config.yaml
n_layer: 9
activation: "squared_relu"
router_score: "sigmoid"
normalize_top_k: true
balance_loss: 0.0047
router_bias: true
lr_router: 0.000329
vocab_size: 4096
norm_eps: 1e-05
tie_embeddings: false
lr: 0.00241
beta1: 0.95
beta2: 0.95
seq_len: 256
dataset: "wikipedia_en"
Below are experts of layer 6 (counted from 0) of a mixture-of-experts language model. Rows are named router (the router's row for the expert), up (a neuron's input weights, with its number), down (a neuron's output weights, with its number) and show model dimensions 0-255. Each number is 200 + 20 x the weight over its row's rms, rounded and kept within 0 to 999.
Before each expert's rows: a language model's description of what the expert responds to; "raises" lists some tokens whose logits its average output raises strongly, later layers aside. This comes from a sample of Wikipedia text that the model never trained on.

# expert 15
Spaces before numbers. Bare space tokens before digits in tables, years and ISBNs, plus mid-word consonant pieces like b in reliability.
raises: "1", "0", "80", "18", "97", "3"
router,182,228,214,204,161,209,189,184,197,222,237,215,222,185,194,212,173,189,161,202,159,175,184,205,227,238,208,197,199,171,184,215,168,189,208,164,171,212,208,204,217,214,259,166,219,175,188,199,184,225,183,184,197,195,206,228,226,211,191,196,188,198,199,218,193,216,202,204,173,215,205,208,193,211,198,195,208,233,224,188,216,189,216,224,192,196,184,196,200,226,216,176,193,195,189,210,201,244,203,195,193,199,165,181,171,198,212,180,215,212,216,179,192,255,198,213,190,172,161,164,196,193,201,219,194,176,236,195,216,210,179,188,212,210,201,223,196,180,197,240,166,184,237,223,166,194,200,217,179,196,198,206,199,208,221,209,193,240,218,193,203,173,197,207,214,168,206,178,231,218,204,191,208,237,203,212,222,221,247,251,196,181,192,209,226,184,184,189,210,182,184,213,203,164,196,213,229,204,166,208,207,201,184,221,192,185,191,221,214,222,188,162,188,160,200,212,204,182,236,185,208,182,232,217,228,180,189,211,203,198,206,196,172,178,176,136,189,216,245,183,190,175,182,207,218,196,219,219,192,216,195,208,182,215,188,205
up2,190,221,210,226,194,215,227,176,211,186,201,227,208,202,195,187,218,159,197,211,173,212,219,199,198,219,210,189,203,196,217,196,181,192,197,181,230,205,216,215,176,153,189,192,185,177,206,217,205,199,210,198,209,185,192,240,226,180,194,192,200,227,232,193,224,144,194,197,187,216,183,223,186,194,182,177,203,172,206,212,180,205,226,204,198,184,223,167,188,205,194,176,201,212,212,149,220,240,177,206,234,215,210,207,205,185,179,206,225,229,189,225,179,211,195,217,200,194,190,203,198,239,195,214,227,182,197,189,214,212,215,228,201,189,206,214,173,216,207,195,184,173,223,219,257,195,210,193,225,196,197,180,187,247,206,213,226,201,206,243,223,177,175,179,185,228,223,200,229,207,223,189,251,198,223,169,224,182,203,220,198,199,218,208,229,206,219,176,177,231,214,214,180,200,207,223,214,181,200,203,196,228,196,210,203,226,221,206,187,179,157,188,188,188,179,211,183,230,206,225,225,210,204,220,167,164,225,226,174,232,211,156,202,224,230,172,247,181,199,212,223,220,214,238,213,207,174,198,183,219,216,205,178,233,205,185
down2,190,209,217,182,160,201,195,177,158,208,204,224,187,126,202,164,188,170,203,174,182,212,195,195,181,203,197,243,182,211,174,176,186,190,200,209,206,201,211,185,179,180,218,206,170,221,234,212,201,202,187,192,208,214,219,199,201,188,195,209,175,203,236,184,162,187,224,221,205,195,202,157,170,170,221,219,207,180,208,173,199,208,217,180,190,222,203,191,210,179,205,248,206,204,189,185,211,238,175,188,202,191,198,170,200,204,197,197,190,219,213,169,231,192,183,187,234,241,228,189,191,209,197,193,218,188,173,197,195,193,192,217,176,204,238,195,217,208,203,172,201,187,188,207,178,203,155,192,170,170,195,226,224,216,212,222,212,209,177,229,200,182,241,215,229,195,173,216,199,146,192,196,186,176,181,234,181,165,176,195,191,173,227,222,203,223,219,183,199,243,231,200,214,199,181,213,204,203,216,209,191,193,165,204,156,191,189,169,192,186,246,184,211,207,216,210,209,228,203,196,239,210,221,201,200,221,205,208,194,227,215,191,205,215,230,201,216,230,219,238,188,185,234,222,199,173,208,189,177,212,203,195,191,197,193,210

# expert 33
Infobox field labels. First word or piece of a field label in dash-led infobox lists and headings, such as Film poster, Town hall, Capacity, Personal.
raises: "ches", "anguage", "asons"
router,198,207,220,196,175,194,233,196,225,222,176,223,239,178,211,162,225,184,217,180,232,179,232,192,194,221,214,216,213,199,195,188,185,219,193,197,171,203,201,217,208,211,238,184,188,191,188,184,184,205,163,230,178,203,201,224,197,201,218,195,220,174,199,213,230,172,174,202,208,196,164,226,199,205,206,192,190,209,201,204,216,202,218,240,168,193,203,172,175,213,226,211,152,244,199,222,186,205,188,229,171,235,190,210,184,208,204,209,221,208,225,165,219,219,244,204,153,171,217,223,211,215,200,200,175,191,230,211,201,218,150,223,246,175,234,222,152,180,204,204,180,221,205,224,218,192,198,192,193,217,216,177,215,186,192,210,233,208,178,206,205,216,197,209,161,187,185,185,216,174,200,204,199,217,192,210,226,221,211,224,202,215,215,227,207,184,183,200,189,187,225,235,207,172,231,190,218,201,186,209,180,216,187,215,203,181,209,204,183,164,162,208,200,210,195,193,205,205,204,200,218,199,231,196,201,188,185,196,210,220,179,230,203,214,188,140,194,186,235,211,241,199,203,173,195,225,231,219,182,204,185,203,209,193,180,152
up1,220,209,177,192,231,213,232,193,250,204,183,221,199,189,185,207,163,217,241,239,194,204,194,201,183,222,170,211,232,191,208,212,194,219,207,229,207,177,194,186,200,204,216,167,176,230,201,190,204,213,203,217,167,189,179,174,203,204,179,200,227,184,176,215,228,158,151,201,166,191,219,203,160,187,191,200,184,214,217,190,224,173,215,228,201,200,229,186,213,196,181,193,189,208,208,198,188,166,173,244,185,180,209,204,181,218,179,209,209,209,208,171,160,199,216,192,213,206,217,165,180,244,210,221,211,189,198,189,206,236,179,226,214,194,233,208,196,206,176,197,219,239,234,171,169,190,186,168,211,182,223,209,201,219,189,215,247,174,234,215,200,216,224,209,189,199,200,223,237,213,184,197,192,201,204,191,224,190,194,206,148,208,205,219,213,181,175,167,192,188,247,185,172,208,219,182,211,224,198,231,203,192,213,238,212,185,197,224,224,185,185,191,185,225,197,184,188,167,212,186,170,204,220,192,203,195,209,198,210,172,213,217,182,213,189,201,177,175,204,220,241,204,211,194,222,198,228,180,201,237,175,200,199,192,181,215
down1,192,232,183,237,186,165,198,205,207,156,197,196,206,166,232,209,155,221,204,199,142,224,188,209,174,172,181,195,189,192,243,222,191,195,201,215,189,232,188,199,182,238,202,218,176,203,211,199,193,215,202,195,196,198,235,196,225,216,209,211,226,204,248,206,195,185,166,164,207,192,186,210,219,212,196,209,211,189,190,189,162,186,192,221,205,206,201,175,243,200,208,183,225,207,225,181,187,177,198,180,224,183,191,166,167,214,189,199,200,203,211,198,195,207,184,218,190,190,194,160,194,176,172,176,203,210,200,254,203,208,185,190,219,181,230,237,206,170,203,191,169,211,240,209,169,201,206,189,236,227,231,207,220,202,196,194,228,231,202,192,230,174,208,230,199,198,167,222,196,226,180,222,211,208,204,148,176,159,196,201,185,213,209,242,197,210,183,222,154,215,231,170,219,169,205,204,198,218,193,196,210,228,232,202,210,208,182,214,184,206,199,237,193,214,217,176,219,221,167,224,183,208,215,197,225,176,190,194,222,209,191,207,181,170,202,209,194,211,199,172,171,191,200,216,201,215,189,223,190,194,180,190,210,214,225,203

# expert 53
Pronouns, e, punctuation. Subject pronouns he and she, the letter piece e inside words, and opening brackets or hyphens after headings, as in mano-e-uvring, three-year-old.
raises: "estern", "astern", "unicip"
router,200,192,196,178,210,217,215,185,217,202,223,208,187,195,145,166,199,194,191,194,228,183,204,185,219,211,208,208,174,201,165,209,160,228,244,197,204,178,165,173,210,202,244,181,187,204,221,155,217,196,182,207,198,230,172,198,239,235,168,193,223,201,210,225,209,195,204,216,204,194,179,200,199,172,193,208,223,217,195,233,200,170,177,206,223,184,222,200,180,187,211,209,209,240,195,189,193,236,174,227,211,211,205,153,144,201,205,192,178,204,214,230,198,233,208,222,212,167,186,187,212,212,172,178,180,205,235,202,217,213,214,228,222,193,181,236,195,196,187,217,172,204,238,208,166,155,207,187,215,165,189,216,219,215,200,222,199,181,222,178,202,190,214,199,195,221,218,197,197,183,198,201,202,218,166,185,192,194,225,200,240,216,225,197,201,197,197,157,203,180,188,200,207,199,216,189,209,214,178,207,164,210,216,208,209,177,224,225,173,197,176,208,192,189,195,190,209,197,213,203,207,190,260,197,204,180,177,218,208,180,176,206,165,197,172,192,200,171,227,197,213,195,246,236,204,209,218,178,201,191,201,208,206,218,229,159
up1,209,203,185,171,191,193,232,192,215,184,193,214,206,230,222,182,209,188,213,229,189,210,220,172,192,217,201,216,230,221,214,187,213,208,202,197,196,168,196,182,182,218,210,220,196,159,237,187,196,175,173,227,209,182,181,210,176,188,198,210,200,202,199,208,195,162,187,194,184,182,202,178,200,202,162,179,199,208,179,202,197,183,220,228,234,204,182,206,216,218,172,195,140,196,210,197,185,203,223,227,163,162,220,174,167,214,194,210,183,203,183,197,193,221,221,178,212,156,187,185,196,238,194,201,205,219,206,227,152,227,185,181,219,176,203,235,185,182,187,209,216,209,177,240,172,198,207,205,177,211,200,183,184,219,241,218,230,180,225,233,207,200,210,193,196,187,198,151,237,224,200,192,240,206,154,206,191,182,215,168,241,204,211,213,214,187,177,205,210,155,244,190,174,206,188,191,217,202,219,196,193,217,190,198,188,224,195,231,201,228,191,211,207,199,200,242,212,197,190,192,154,191,218,195,184,217,174,197,200,187,182,218,205,221,155,222,177,189,213,177,206,207,171,230,218,163,208,198,189,201,206,218,183,229,172,196
down1,186,215,200,193,243,189,204,228,178,220,205,197,245,187,190,211,236,192,222,201,198,167,180,179,190,203,208,200,199,220,182,207,202,186,200,226,203,187,161,178,210,198,184,192,169,173,226,195,189,220,203,220,177,210,229,187,180,192,207,204,207,169,238,193,189,174,192,196,204,198,204,157,184,206,201,177,243,178,216,200,186,229,218,163,200,203,218,171,181,217,222,175,235,186,220,151,205,189,174,210,186,187,198,166,207,206,179,239,187,180,206,205,195,172,227,179,171,179,175,168,199,244,156,187,186,246,212,206,168,223,245,184,203,214,213,202,188,210,197,198,211,226,211,162,182,194,207,198,219,185,173,232,211,195,203,238,181,226,183,194,194,193,209,159,210,203,203,182,143,198,192,210,213,196,205,178,182,210,196,182,222,192,228,188,199,194,206,182,194,219,230,180,222,227,220,186,184,175,199,231,206,214,188,204,215,193,205,161,228,191,186,196,204,188,178,233,217,175,202,191,189,209,210,265,200,227,206,234,181,213,206,185,202,192,217,178,196,187,232,189,177,190,199,200,179,177,231,200,192,181,220,175,193,217,192,196